From a checkpoint of a small mixture-of-experts model trained on Wikipedia: a variant of SOAP for the experts.
Below are experts of layer 4 (counted from 0) of a mixture-of-experts language model. Rows are named router (the router's row for the expert), down (a neuron's output weights, with its number) and show model dimensions 0-159. Each number is 128 + 24 x the weight over its row's rms, rounded and kept within 0 to 255. Numbers have three digits each.
Before each expert's rows: a language model's description of what the expert responds to. This comes from a sample of Wikipedia text that the model never trained on.

# expert 0
It responds to: Capital or lowercase word-start pieces like R, J, P, sp, comp that begin proper names or words split mid-token (billion-a-ire, Is-a-ac, pur-p-ose).
router:134127175104157169166107129121179143169143113127115130147101125115103138155157114146134129122082152126139154106158098169118136131125099122116086149096138165163122136090078130194145159138102094139150095117082157153135103145146122092136082135125145119087100104135145096172119080102155156132099127121142101119156109119125128113153104117136134120118125113114105122104129088169104113145130151143177121135099113124164117120118101143128129116099163151139127117148119181105129098165148152
down0:173150107123117145125107150130122197144126153113116120148119164136108104134147135114130143081128158109122140119116145136114093119108140142137126128157175111114129133137160127144139152105089146105119137092101107085132121159157119133120143130138141147140156132100113111199099165177141067104115142104150097104106106129159144131138145118080136120096124130115163150100147126102068110078118132112095169143129129108122144119131123127139125117147142117052107139065126164111156088118120139
down1:103092119077126141121124154130134103140128096143144116169115141147125147090098109166137144135164172168102172116133146138154182110160112079110111114096142074131102190129103179157121121113146137120133110141125085129147125113095148120127122190152171119151156157171174109104138144164095134133089155146152116120168155114119124123103129186120121136134110119150124117147139128122129113083109103122118107124152139132157107130118118123102148160115130155150131111115154094115108083116117124
down2:156100102158147122147092116107122164123144145129074136125151130151092137126152124098075135161151109094099118116128096152073158099097108122161155146136082128094117148142140156127107089125122106145153088130140098116133070130106110145125137117134099143115162171166122127092112124154117159125116135142112109139097154145141146114099115090121146081132158145135142147121144124125099134126127160131087090141152111137169138152114141069110127118155124160171126117108173119173107113106086098
down3:112122137126103174135103126145106142144117152194057170124163119120147134099102130152087132144116123119138101104128109164153130150089119141110124110120154101131097087124107074132134094115167121145131144114142097152107128164127098160120149114146077126109120126145132160123107164120116116134102144107138112161077120128107119104117085180148108171130130138121146133105161102108157095178116160160138108110151112106137125080119155143133127176147104129133104104150126169143140130135114170

# expert 33
It responds to: Wikitable pipes, header rows and section markers such as ==, Votes, Candidate, Goals, plus headings like election results or Climate data.
router:120143170148141128131109117162140130153084072114105151104128132117151109114167138196149125111112115101115157125192135138105093102143098113141146106154122155122122115087116122100126107082139120160143135094132138146134143140118117123100106138145157121104116153156138121158146092114121159123142105158135154122120105147164163115139119096175167107125134083093133119106169134111138106123117142150186121136113123108165080156112156098132123169108159111103128060115111119117103112093098142
down0:096136075155125155133165127168130120136125161173093116140137104119111100111144143117163122177118152139098123064154133172153126112164136139152133119137121124166152127119119147136155115083140157150135111168170100117134162137109121104178119087106067094141146129130159134148127109122094110068100140083132184111096125115098138138125127138134098092098119123140086146124135124152157120133154090110137155156102159108126142146113102105159114137134115108140150096123122112116130121160135092
down1:167101120145119067136120126124123138092139120130124094082115119148113128104108144114135106163111172106159115148114169188147113113133119105114118182184158078159152127131109127115118113183141129113126121075131159133110115132095170088152101145097105125139120129109167167131112157119152129126130140159089151118113124169125145162081140160118170135111148148143115151104138123115155126144100124136120190138123137150103150091134099158095158134107157137127120153161107100135109143136131138
down2:111170119153127121076116152140126138121126129126142125137124137160084115133139161167143165077131120131134118143153134125109081112132163103106159155103135093140140085148184149107117090076142171138132156148112120137120121102148147138136168100114140143132161132141148110113101137147125124098170139126120108131128100079158095115131144086141140115133157138205129112098127139129131126158165116120117160105155145140136166070082097129140154153167117148146129123131136113163149177110092143
down3:157102124168155152143122141092132138140170121154124110153104125117178114102164148098132115165129168168126134143131107144141113134151130151101145112084138142119118077104141152143149132177152129145137109127142102162152114114167139140112149107176142141125140146141116123133120158151131085103135093091128107072135174197098183099141115092162099122116125097105145117141123167115164114139131105127148119126164169138134144129112125150110106122128120071141115107113106113154098141099087149

# expert 38
It responds to: Field labels, numbers and separators in tables, infoboxes and stat lists, such as Length, Date, Apps, Birth, No., digits.
router:121161152109123133154148129128114123135061059102125133112128121126122128129157145203136145149133123114160114120133135155106106112131171146163101104155109157107122147115127099180111120125109100163131118062153186113123183151138152111091119109144172158109138145145130102151146100113111118115170121118121138116110154119169135155139138098133117107138120116102127087140135092191142116141112107126135153091120123108163123151152128142130129136111136105106090103173125143120086129105100109
down0:184120114140123146161073132149138133119126119104101139137163154096128170111132099129082153153179106112164128149137135089150132137118113129166141136175146110121137140180101104125133149147131098098145139164162105122096145129132143122116131126117131110118168135126127129175120159114146117139131174133104101162087144143091122128152108136121093099176132101155086096140086101100115129185122157150151149123170125089122108104136149140127154142099107092128118125137129154136131146079169089
down1:116142141169152117113119122142067160145135140167178140167140171158144116162159103146072147121138139161129117162137124130131064148141151157151131126122143127145174120127108140124084153097176138130163131139151144084141149119143125137158134176134151131114145094144169079138093121102123138095115130101120096143102134138141144126127137102144116143125096133094074146110142113125104093120164118134164138117148151159112133170117083106145136108120126097138160089117126154167128158125097121
down2:105098138160152192150128104126121156115123086107158087164126101105125133170120083108129094134152087116133148109113125184149162116119167166152123147118163152155134144108156149115106131196091151105116132160123121145126136139077127134167119143112136118173142093120165130110118128104121131112109139128162145113123120110132114108111088146105117075106138093167133123121104148115146106113154114101108116140151121109140143153148136107094084111111167096148136107078119115129139087144138156
down3:148128135131129136091186100144097137113124133115144147130142069115085093125144137108117174155100158132144154171094098130102129132127107092169148136147140150113133143140141101107125134104152120139107092152160139117147158131135145081156165115085156214135106118170142117130154088122107141132153120135130143114130131130124143134157145111109093131086153146112130081126114132130078194122140096090113116115184150160135132116114138130107110160122131139120171129148103125105127131088120118

# expert 2
It responds to: Noun-ending word pieces and common abstract nouns after articles or possessives, such as -ation, -ment, -ities, population, series, work.
router:099153114082155131125106096141122121180126133090147161120144140131128087145142090146146142103112108100082142145155088147122116133090139138108134169144142123103082145116109142140116149110113104155175114086105146139094143097127125098107114106141177133112145123127151143117114142148106174128179121180117119124106114150192110160135110130134152096154111127109118074176139075155109150130101134127179123130100103119159091142136138139144140158090134142121098095159137133159134122121135137
down0:142139162146076140134090131167155153114107093138102097096138131113146143115112142152147135132167117108115157160158122154128145177133070138128132154115132118155184208078165155109150129138145159117120132140115122113123131155126114142164158129124120142098111143142175130143108176125127139093117180145116087154095113157117100149122132123109185107162098175115133151111133147101119169131117136126141095094116113108133150156138130151136152162131140131124118164133144109133119131078118144
down1:127109091113145137171138162135125082107169046142112128133154122099136152115112106075163088176146147139158146145137123135110146142124111138133118145131153102110120110120092126162133134115124144138118117131140105140140180096107128138113126103142139116117191132108135139144091111112116103104069157097119112156117145161144107144104165149099115106115114125129103153137123087102128135092122134105147130132114141082102145095123143099105133123196154121056132123120130129128130144124158183
down2:114132104128127111096161165099117168112146118172164120125145116163136116138132171103144112129185164156134125147138145119155135134158115108092131164162143102114128138132135087130130167136135129118116130119143122148105178099139133101067130155104135091125106153151139121112079113172110077119156117120105104084118090116177107141129149110142165161114142103139149116121132144123120150061085134128119151117122181102150114144137160148136122164136130159114151123120096169144153148124091101
down3:104129162146145109161114140130105132120168126104164177117063115091084121149154108119141103093140126148106136139166110116159126118152124116118144139150113116127109154136168156118149096105158178135094169125157116130129104128117143135099142078111136104112161115142125096123120116162123186092166128164127158118118128164134183134132148085101105156110124100147144099134112069141117144140127137145114155133132107153110116082155117110129143099140147135159165116157121102155159139178153104

# expert 29
It responds to: Hyphens in compounds like British-born, dashes opening infobox lines, colons after field labels, slashes, en dashes in season ranges.
router:084157186132116143150087082153136167106094138122091115103104147143136098126113162122132118099140135139112125134138103130128082140092129128185121101198129164130115157125134122147091136111107092170131099138159103109138167164142115093160160113135107136088120128127114140174097119114102131141144101130151130127127100130115127119114106108147131145119139119077132159117129097146089100102108160142145140124094121140150094132136148148106159170133148154153077139154114160134077095153138143
down0:127107102093137122143150114172118137149120157103193093139175132167134161111139129135128159156131132143129146096133134122099131169113114143092151081115116112120115082115107131120129124106113146116104155124123122117117148150116125128124105197119119115133180116170122133105163112133113133088116072093055125138147143149097151118119132139070167104123133140129149103134144131126159144125078104113127142142142101123111159103141074175106128139152142172115099118117109135108127078142148119
down1:118141140099116134126132118105099082130084087096131130174177113129124140103143170099126133148138111128171143118141164098123159113125089122151136174084137114133142147137118066099159183072148098122159141118115113097102141094080096107123100144138127098154164131146157116150105132093128126094154140140114157135152139133127155119157154142175121125116119133146167099164130080106082145091120161135145145113152151138106092111117147139161130091108142127106123109122153139121114123107145109
down2:136138095094096115131137140149097057123127127172121155133137160110140152140116127121133150130158135123121152162164113137120120128101120144118187111102161086092105165136180125110165108098141120152136108122184146111177168170126093165119127125163092107166095086147104092101117142098120120119133138165121089165106149113083119139099115151128113122135157139104121140134110083117105108118168094116118117105118109107129106106126090135150128141142108156120146132101135128130099176139143147
down3:126100166067149124092129171073128152115156128141125142132143133151090126153140096130128112119113128163098101126172131133132135148152123139122134075134120124100134118136136174102163149126093126126143132159127171131102153132169123197116105140158170147154144126129105120108179091133160150131120172096088112152135135135119086129144116090146143108138110138118156117100152126127197132109142135181167136113136114155122112162143069119151096120144097109114114105123138121115143145118111111

# expert 57
It responds to: Month names in dates and the spaces or pipes between cells in election and statistics tables: December 20, April 1, −2.7.
router:159170124123144130128134111124122130127121129094117133143111155117144118117160135126147133126121114116112121080165117110097101109126147143134106104130117160130110143071148141136095111095120099152114110152148162137105147148152129138118122112143139151090143146099174141143117133138083135121144121137103062090131131118123188123098090131159147085151126128122106175125137133162104053125073119131157105115086115086153114115147145100086178130120177180142144086153105123115094116118115116
down0:160130140137110122097203129131144094135130108132127087133141158104113119122134078138116153116122157128144136117133156096139151136145133134115100129108110098127089080115170110129144153091162123106176166097138113122115124144111128144157078141128160073139128142138113189080131132152151096128136119125144084088118143133150144150119129164149094112136139154155147107133112128102121114085116133141138109065167119148134131125143153079100143104098144161106149163171108129108152108131085143
down1:131136094124170137108166139099139121136133130143097080107139121105108137121101099103130117158092086108128106139137108165164150187126085142087133120097147128121074119143156183141136138117126115155112115098124138090115152083129137117118143135121140111161099136143116140107117138141133118143178147118142131110103157127163118126110071158177106141138162172122111109060109162140165117147105151134114141133123129165106120134154101108141113130138093115136133117082158102082152176136129102
down2:122121131126178126108154127113163158102122121121079124104134146143122171156176137109073104134161104152114143136109134086112123097134139087128137142138144105151099108071099091172125119090139153098123139165141133104125119159112099132100131128135086135138105142136101130152138157164159149119152147120111159107133131155095143091106149119146165174113111118130176130133106102115136115127101111119144149121115121145144109068164160134066144105150122144123164070113151101137129151167139119
down3:157167147080125090154133164105117149126106183127134116098098112149110140109131153149121167170115133146136090106106115127106122083134176123124164149158074138145156144150148165145121135097141171126113142152085154130076100131084076138108145126108144112097108131116143101162125164095115173116151114143115121135167130107076120125118145104151123121152095117155086135134131132143106128177154159124119137146127120132119135136071141080123133116105130133108163151137122141120171114115126121

# expert 56
It responds to: Single capital letters starting names or words after bars, quotes or dashes, mainly S, D, B, R, N, as in Souza, Sacramento.
router:135128195079122140134112095151149142156129107098083123090092141149141124117155144120130141125126133074136125089137094121117135147110124147174110110119089160107128164080121140139147147127095143150135107108125132146129133126142103123137150121169151112104131108150128145158122110090117166153144135178165109118180112121121128113154098114157157127114115113098108068113143091156128130099143134141141133122066094069162126147149176158078104130116123133119122119124110128104137130155162161
down0:140125136111115116178125143125182106127134126130084164133137111163114135161107181147124136161110159123133117152132140127142149126169115148104163154136167142153109121177091138111124128160119157141119107126105111111192133071111114142133140133144126111103134084134104135136140128102143140092085133120191135105112134108088113117109123130144099083123127175153108135131136185127166120162085177131071155151126152131153133125166130135117156142132160143135142139141104154084133139113090134
down1:101123078150160143153152128112095130126145112108153100122143137089165138129108145143150122147132097169120146184107122141057144131111141116156119118135121114102107103127161140106136143133096121119157146159119131114139161147130133128113122139120112142198191088124121132102147133116136141142108129120118152116089168116105169118152122103089085149116115156121095081143126137107076124163058161145113154127095091126099131133132094147158113166117143163123120133162113105160137142132151129
down2:147126105111171106103143117113159129098139146133143110114127094113118137136092127106120131078133167149145145099129124120123129129129163116103116144126121126124108125081115055107129144134188116120109116152114141143076169164100103110131119106096139131088113178119145128100133146158143100127127096088095132102135122155151127102116129146086120130144132141107127093118143104104125169120204146140144168167151115111127109128148152170123158155150126122101060087166121158151126132108155145
down3:163115132109149108161124142084120092130155185130134083134131120184160149113115132144128164097120122156160117125107108121124059095156145161130100122127111103133099097116087097135144129086145087133134153132170111143149156134109112125097166114124138130126124089159135122132132120151109127104126150141104131156093161132078134117108107114142101134162136140126109139111157138089099117133091169115121105138130138131098152137132117112055143158175132074145119148132157128160178142124146146

# expert 55
It responds to: Second syllable of a word or name following an initial consonant piece, like P-ran-av, p-il-grimage, p-us-hed, or prefixes dis, pro, dec.
router:102127175094135143079139103120137127143114096134117138132124161146107134154093090183160145153138136127096190116132121158125123113118113126123080107106117183167115122112062134160101150143096124153101125145124181120122127081165136098163135160119149149131137114099126147159163122128105151117173087133129137149142142088115152133137099088152131137155112077142149142148137141142121115129131151160147133120137124075133060142161144134144127153145138154120114119131154153117105135152100121
down0:121122127145119135115116125113101113123123163120144121104137126091138146135170113143131116112158154201123103124121144092110123149067141079120088098097154141134102113163118137127168162097156127140156102139164092140135127126150115146052149157147140141140142167128146139083191124149097076127123109091119127104134158107165111162153123108105106110142102118094137150136120095161145138147119104091134139125136136169134153153122129129119125132147125106158141126137136105089166166078139139
down1:136137087147123114136147125159088181133136086148108123105134156115138132117135136126144161144112146125130131135127117122128097100160138140114141149138105104135155170129127102124140157124132115121129181165120094122089140124164092156095143131131110100125109107149115135129145158107084179175135141127130129147134146121110136157137108149126124106116160183106109132045179089124114116099082172148106152125150160121161124118109175150100124178141117166117124135151161079084117131157117144
down2:138166128128179129117151122151146154100134121131157111103141111108128134125127125119128104095144123104137129094123118161100125147124152106115083087126095120102112155107154123099120089150093119103159142143173115111121120102086130131115133149127114129058070108146128097168134162118108075110104118132163150144161149146120146097131116119143168126155127132095153129126109129108070094120144129129121147143091167104101129119089075136153146184172134154103115148120135140136126143187117091
down3:146100185093174099141136105150146123116089138126163142146080147156141178132104126123122144115130127097126141132148095131087113116118137133146137149139161130153086137130145113188131138107119147127148090087119100153128125131100076139150132131123126125155134127098102131128112111124137119135127131137122068157100146143131130100175135114159146139119158144157114083044130119159119140125136165148106084125149117140084101135120150169148132080156121124091139172092094123129118159150145125

# expert 52
It responds to: Middle pieces of Slavic, Latin and other foreign names and words, as in Piotr, Bogotá, Yugoslav, Evgeny, Folio.
router:149161139114105153165112120138129130157153129129128129087100103140154097125107123164168147092093114138099136155151129115116093142105135176145086107138119151124075133146118142105111130128111133152142142141144119103112167104106129121160127101172169152093104110104124116133126144125132133167123118185095145163130131146157151127114131137102123110139160125113053114121139101097122108103120083113129093127104090121174114117122169125116114151114162159192123134142145147151123143118092199
down0:109146121095122152127146138141147134138158157103150107071151147100110100078131111161108144153130111139158149115104142130117147120139167165138166128113125104148129151133125169104145124148088135088097141165149095133163114113113152095135163126102114123117117142184097173147093142115104110130172157137083155105119146141105138106104123102134158120107140122096119112124101130097092152139106193105151096181137127152124146107144129187136152108127101137125176128142136089170109105127120117
down1:152138169139151121105126116164116133140129149153123111151112134096200107118107127121113145132101157148105163120146117122144126123087141111142110135151158128121140121125104125120108153112115132130104117107176106053144121102109189143162116094115114138144082167118110074154147109154124183128166125143164154161123105178160148131149165107119116104152117091128091129128158129080152101085099129156133157132116138127140098089139117143142155140125129147145086154128126122131112086092128112
down2:158103150134127121135085121100118117188133142115113152118126116124113141097123095119109132158161101123123182156154123129147110148154097144130113131138114168183166114113141143131125102169138115109094116103135125125159153094139105127110132159158113105104094143136148126120120122103143128082099136089194122152173137141090119185138132188127143130146125089136096111111089153141181143122179092136131090105097142109134122146115117081141140119124137140119099112094158124107110097150115158
down3:134136118079128170171098154139129133167108099118124149125117129159140125120124185158123118080079137142119140148169175103120162171097145104132138154133115139076136119144151095153162151146169159107148139130135135143127128119121128169135150155137139111124098132103100105088132156114140114143148159108123128137129127110146155110160091152110121148133126139171142144096097139165144168136072185134111105116124120121132195148119117134137138159142151146126138162107121145127141172089151171

# expert 44
It responds to: Final pieces of proper names, especially place names and surnames, such as -son, -ton, -shire, -burg, -ford, often German-like.
router:089161126129167117127102125180146130157136159114131151111128107138091090136151128143160153131154150108139130132108123166134060124127131111121063129159096152092093138112095116120133141152103112132095125102124125078124131123181143117138143107130122137089135096105108114118135112134132139152153115128082111139113169147157129140136122103122128101124125139095113095116193152125138106103151160135154108106116110139154084145149131149125135202152159137134129130136207136149115155152094115
down0:130103118131122104125122129132146117101122116126132101142191172126149157172173110124051119129107120129141133111169137183106108132103150136112135110126118161159125144130149155087095117157146133145130141147127154148100161114129126098150124128136135111099094166153150152126077138123120124123106158093137142126158099164142115164146155101089195132151086135180145147140105131140158138183135100117144102135102126084125140153114084138166131144148098122122141132128175112136105098119139140
down1:165125102133122126125122100089090076081082163104140109095144133128156144099146094148130126117142084157100112123122123109146139125132109132118173144129129122111135125133135179151116153102160098141075129149162111124138158123147134124159113092115144107147148125116091106176129136175158145091089128120143074134127132143134134149090136155128125107079110175133139113122115085152130153154163112125114113165097167146105154112085140145124148106092116160126144109172136109167122154097114152
down2:131116149090119151143154134113062148151094120149116099134117165120089107130117132117087115130119133111147140113141116179124121126124139188137177108127112108116091100145122140171129117154109108137126140136140120135099126136069126157120141149118105121138115161110093088130116146127118167196129134132159085122116141174084141103109162143104112157136160150111115182165111159153103105118125138156119141130154127145110169120149115106167081127146123128102151130144127191102139101146094140
down3:151118158163110111125113131116109123203107151114150100097129083101150120143101124120118156147137120124112125148133159111111105054141137139163129180129085089138091134136158163136128139110144081140114123154105120136126124078089149150141183084152144133125137144145176086122117145123142127073130115148134147132121169143104138174115113105145121140129146091136152134165088171173131133118123130153149135124110118164125133110129164134119129129128098123114139114156149144100154095090165138

# expert 26
It responds to: The word the and other determiners or adjectives opening a noun phrase after prepositions, such as its, this, new, local, coastal.
router:118175133116150168154069107159156120125114104087087162095141095126130121102117142112154125111104129091109171125156104172117130152119111173147116125164101112158135140092139099140088142146135103152136111142106110107077123104144106055154112127147109184115125088122138131130159152109116157093127094109167105118105124123148142109162095131100165098090148138121121139113128118178109129126129112113140116122098140114120090151128139143109152141125191129145123091130128120151112114151102130
down0:152103133175139125095095103099150156130131120158055148129097115146121087107143116145131159113078135128148080115136134092108126120149119137125130089128140128154116114125125129105179138155100156148136171077109129124131088144161135103100144146140166136121152152158144153134102094124132145142088120131147147121183109132166121137128093104179151102122108139102136149086157171094096146135155144152110156113141113122091151093079140124123152141130124144142135135111113072149107120120146101
down1:139130116093103154130100164138153123087125098164119148137124108124068148111131109112144098143087157155121132155141106117156122142136137123126138112096156161120140121140155156125068122179092124111149143113124124154164128132125100141137108157119147151123092099100119128124109130173114135104128132081081128103113119131122109140139159083089117137112146103073080145140075125168172137162113116110124103141140150129169123101148142157119174096136140139190173143144127139164121150121154137
down2:095127117103107109097148123115154124115092144116153105110132156136132096170146069107128137146137103110121135124154124099109116145123117125110104166143133122082039129158114147116156137083140121127134109089165138142157130134102105142084154122120136105140152163089102157089129125204124123160190140152126126173113124107161084124119136113153109156165112144141141105128151104143122165127124141157131111102125084107131130136148138103144124149142127132101141113188154112146164135141144130
down3:149105143104148173146161132165147182123160161163102158149131124105107168120133109131114163123118110126105097117158170161104116123144143141122109117071112056106166124117143101134126152138120184121128135131089137087116119122100172158110137162159075088134124129136158134101151139119143114109127115155157117117111172116133142135129103135129097148127110108142132127099132107124107110105083134157148127104073173116118124111139129104133099122127095125127121150103129132135089118120068080

# expert 9
It responds to: Hyphens starting list lines, colons after infobox field names, table pipes, and list-introducing words like including, called, named.
router:076119122120135137141090099135139161148099136105080147110137093107136072141112126171121145093128133121120124145150107156124122153127117141137090112128097129155146134130095168140107191151118090144146098113135134087090167138154156102125152153128123157127099135121146123141114118135094169174165125108120100075152143163153150115153110118156176106162143117088127137104137135122083124102095105165152150148102123104139077157125148120100137111117099148128116156141128159158080122104122129
down0:154123120182146191136127116145123107151099146158122133140120131141111141116108126070155100085151106099129095127168160125108067109101128110087131124065141082110128133144159154157165112118118129107108106176131158119132150114094148165121130166110102106128148150100169126102115122145134157128113118139140171081158120169161130122131138110131141168111102118113127129123130092103149115109149136140122122110106128141133119118137081113091098166107094180120136110120166155146151130099115126
down1:137106136128127150136116111148119155157198132085126126073152105140138121105132150113153088107105098141156138107129116123124119100189093130124155109130119093150137117139124130154167130130127147145153111106102104080146089092125130168141121127130094149113142146130156112101128132079149134116141163115093164138137175157129110115114100138081149134140138172126132151107104111101135087137083139089104108112104096141129102124122059086137119111119159130090167136077105134115120122110139097
down2:124105118156135149101176123125160151118122120118117138171147139116149125140117122116103086080145116140132131134139146117135137153098129094114147092202121146134114110173143148133106135141103123088148149130104152089123082131119149142147132159143126099110120130114115107132099116126167121200156137083129129045099117102113118125051134146124117157097127119123183141142133157115151137130135166108065108113133133138130141131125112153110129140103120120159095123100178151100128141146117132
down3:148136159117141146098154156135119175151109138127161157112162158109140148152149159102125153147135123093120123138116095115137077170113130122115108156097150092134102119150107132148118135144123157133112090144120072164132148129056144091093090109084149131142160109145124147156147139142135149125126094124086109091150149172156112109116146184161140155115134138100138130148092140124129144105159153130089113102100164125130103141111158131133128168118117096125114116182114139129177138118133170

# expert 27
It responds to: Inner or final pieces of common Latinate words after a consonant: comb-at, canc-el, con-st-ipation, -cept, -olution, -ension.
router:093146124122156130166062124134148122146091120075129164101160104112181072128126125145159159135138107088118160097136120127137102124092159169109146143140085128124116141107133148129125132119144127166141134120097156128107117155186108096161081145106132151127135083105159099140137113112097109120159150142141129144110134102170166147152107105135166103139129137116098117168157101118077091108148112109137108137104106140125100135121161120149124165098134133100104126147152119151119160107138160
down0:145104148161158119164144169132146132145133150146131175171123147086138137081087121102129150049099098136128103073083147132123144163165093142155120128181133116112159142148124167158087123117138112134120102092135106129109100110111117132123119120113134133130128153156150175125122114180128173113131136128135087141115077121129132127148130118155114121132127131113130111119112104130120153157150108120130149174079115142129103116171149108134091148134120141141157142068124153178137134105131126
down1:142111092161121133117115126100130119075132097108106149127189128139177133123125146123116121139130119116167117111101159151106114116144114140128147116121132128155150158143128119103141100163112150119165086109114142125115111135110140128126141169108101149118130114162129144159118166132091154133118131139093131190147139138110116138143116203168141106102071166087142135117150113090129156157163136130089138171102133171151143095098136129122159125156117111167122153144105140136065143090088117
down2:142137163112146155114182127149088127099069137144175119143150082080129157135093151121147090109132132115121142158133113147147109107097073154120162128157138130142117107126100163117113120124164109123116078136168113098115152131121190100179125093146135148161115112153125108134129150113119144105173115112147121146124106140118157156116084131128148136120092105105135145170131106163136168155127109145165142128113113099123103114106156120145115082130147127143112097090120070138148120127135110
down3:115137120128126107143179118116123121134138142137119139113118191144096135126093149130127141154162129101169109159120145100132117157162107094125133093107100128136166147117097148097166149151123107105132115106101119153093124112103139138102127147138107122109117143108122134118114156155097086117121130141179166090111141177115109096121148130114152135116138149136125105143146160110084162106147135150066131113099080128132163124190167105193202118144126117140125131104118089161117115113122119

# expert 13
It responds to: Nationality adjectives, "the", and institution words in biographies, such as American, Russ-ian, University, national, football, Polit-ical.
router:131165144123151123161097112132142128120106097134097182126133133179126126113117083132152138121126110146099106167134129172116128128125116143141118127148101117162112128096142116144074144118118083190123137138097106116109177113146095130176099140131099183058127101147156137131154139089131136132149149099121119137110121146178139144160094127104127106115155110114072118113130142154128123124123147131123111160113149119164084153108147146072134130085175122105113125128135151153099136170128122
down0:133107124136080095124109067131129151138123118102121114133139111126083109114117114123110127095122148152171144111131159108129121130093158143087100159149152087085102119145148094138152084073116138142142164137133133117100114162121123105118142124147153128121135083187135099093101115115135145123080102074156135107123139143155091125127119171125183142117098096153120147080144149105101152141146126152141110169139126123110173131105139107109129153150152110168146146144144128138087150130140170
down1:131135112146142152090146119081118092093127130112122087164117169126124112146132132143169107148142163089166196096080115147131088151172153138108104124111143158092144148163116127131106147110143140144132130128114123117134135087130112149074131118107183113146102137145083123133109158110143135127123117114136164086122134113131176114146164112143118110110155136122130131108111113154171141133137157123167124133160150138124173128203126122117099133174140130105168136095114080116123138123124155
down2:105142133130132115140161088125126166108134144112119149181142129116134187113138119114134119109102122151128147168083110140134131137170136103172133107117110110066138152105162152094126125132136111119137124147123108091099135093131102185141121098126087142137109120138112128125144134163147128135107140121106165133108203167141095098167100150133133156142097128143120163125099169124076089122136153155101133107141117130088104157155122098129113149088134147082146165130122127168151088120116112
down3:101120119101115113123118154139140122141089101134090124131153138154143101167128113087132120156077118126162132127142134137133108121150135086095109108137147137098125158113118124145097138144125127083072131098091081109108149106105133149136143108156133135091157122076165078116102100144127129136117149137171122122115106159105150088117121140083155150095121160104101128126153146168123081109091110154103095055160101102099107124098124119127101130137106087123116157127113118089160112142119120

# expert 1
It responds to: Word-final pieces forming person or role nouns, like -er, -man, -ator, -ist, plus role words such as King, director, coach.
router:122173131120146112119082084142133162142101136131063156126133136141147104120177102147152127159157099136083133101130117157116086102067143166117082112124139114122107123132120156133129151132087099118122122116114135134113155152197130134148105097184140142139115097056092134122098115120140151139125086113169096164101114128133098182146146128141133113166131080118131104143131126112132118106140133136129090097116128114156112162140113131119139139114130161134123134165164148146123109127111131
down0:109132130129130144124088132130130093108124098130120097132117105109111168118126147146088129112101151169132123085158151135147124110120096077115141143151125068103139140122135112156109085123151134160111106145125122148150145133160153079120174138079105106108154156118120157141148147128111139145113151121118189123107081114146106129128111107118108075131115138145102126144083136097127093106118184089158109138143136158127122111154146133153178132161107130118061153155137072102115105124109114
down1:119148102100105146103176183169160131100170215140094134105142201110141113130126113137128143140127123116080155111146160117135114133147149127133110134160129150092147104144112133133123134118115166106141131119122112131152108132157192099134107126098147112159102101145102140122124108117126121112152162146152122140144171137164122130150155153138099120099082110140142166087119120132142110110129137097155110092138155128108132136132076094113133160117142135162150174174125161126140130158121120
down2:159132160147107114160137159119139113126112137135143123121127097158132135085135099104114126124140136120125097102182154127132147123118144111163143136080166126147123144164166107126144124115153111098153090129124131106132158127124124144103101145125125145050095109079115128169125148112149132095102054136118140161128139159110126124142109114123164161144161159148169138141120073113161159079146117161125082136163112106137108107125168108135110105130158134065146099151111116126151145101135142
down3:167124107163158145141137143135103124137120076177130122123130127099149130136151159138134072118126142104152105107176105106134120139094113144143158172169086131113124127100134130128140100111152145158108141103130124128139125123151175142122123149152099118136101113139145124114144164160114092168146159170117152124117127109111161124140108088139160115164045106146105143138148118122136057119150168122131156085124100141173126139137108114157114113114088128165139124110139095128130183105145146

# expert 31
It responds to: Digits, spaces and pipes inside table cells of sports results, times and statistics, such as 1:50.20, 0, 98.6.
router:133109134128117139128117135141105149166104148103130118127143103124148110110146124153145159125119138132129146092116116138122125103090154101141094099096129154093120141117082125179123132101118103146133149174111137118088089143123127127126109132145108182119080135118132140129107129115155135102154123152115146155134130126136138151127124084153173058131114129112102118110159073137105081102109116144116104116103131111131098122160124139082140125119194149168097084182147136110050143162135156
down0:139131089149149136136151117144105165115135118122084100130125158069176097115131173150155138127157128130159086147136134133148094141136130085144133133122118143131109141105140109141115142098140174062117100135122133142141133165127161170173090154113122160123108122122147119157139080127141134052142130143127106169144152142115122146134127104124127143124182125141146140149189145123131110101118156099085155165108131165152142077100108111141107131102141120138150142139094134128124160141165151
down1:131106139078135139123113138101160134116105132153131129130071128134145130124138098119144110147139128124139122136120132100095135157140140111130127085110100134134125104058193087141116109126149137114126145133120147138122234137098115102115151120145108076153140121170132132164099140146131136167156124086133121117168141108128114131108109140159145177119090160148164137110142126132145143126118110131120081148095108135127085136127114117139116098150092157091124114114146067091170132117139125
down2:116144126093099149126138137129099116128067133150143096107116113132145129126111180100142098109084111104188127106102088153109116099149128153154115104085116131118132109099086150134149150114106121116130102116126152137083186127161087116111145140103152112110147101145128123099158153097093120107113126121102126114119132118167113166145095168156091118114122117093124101127101111116108120146122102082111165121143123117093137160095130164118102149150124133186141145173093139120089107160147105
down3:148172135145147116096159131099137157112116125129141137119131117127121068145090111109150136095109103141100139116179129162169089105168120127116153108134164103124092125134079122097129135154163125163197130121148097103128127144141139131131151136080137114098150083141181081150164111160103111126119124164165108120151126088103113128126069148151163106111172140124146167162120133133101149136090122127117110116104099129096140106132152179159103141141144137137122146108127125138125123150125121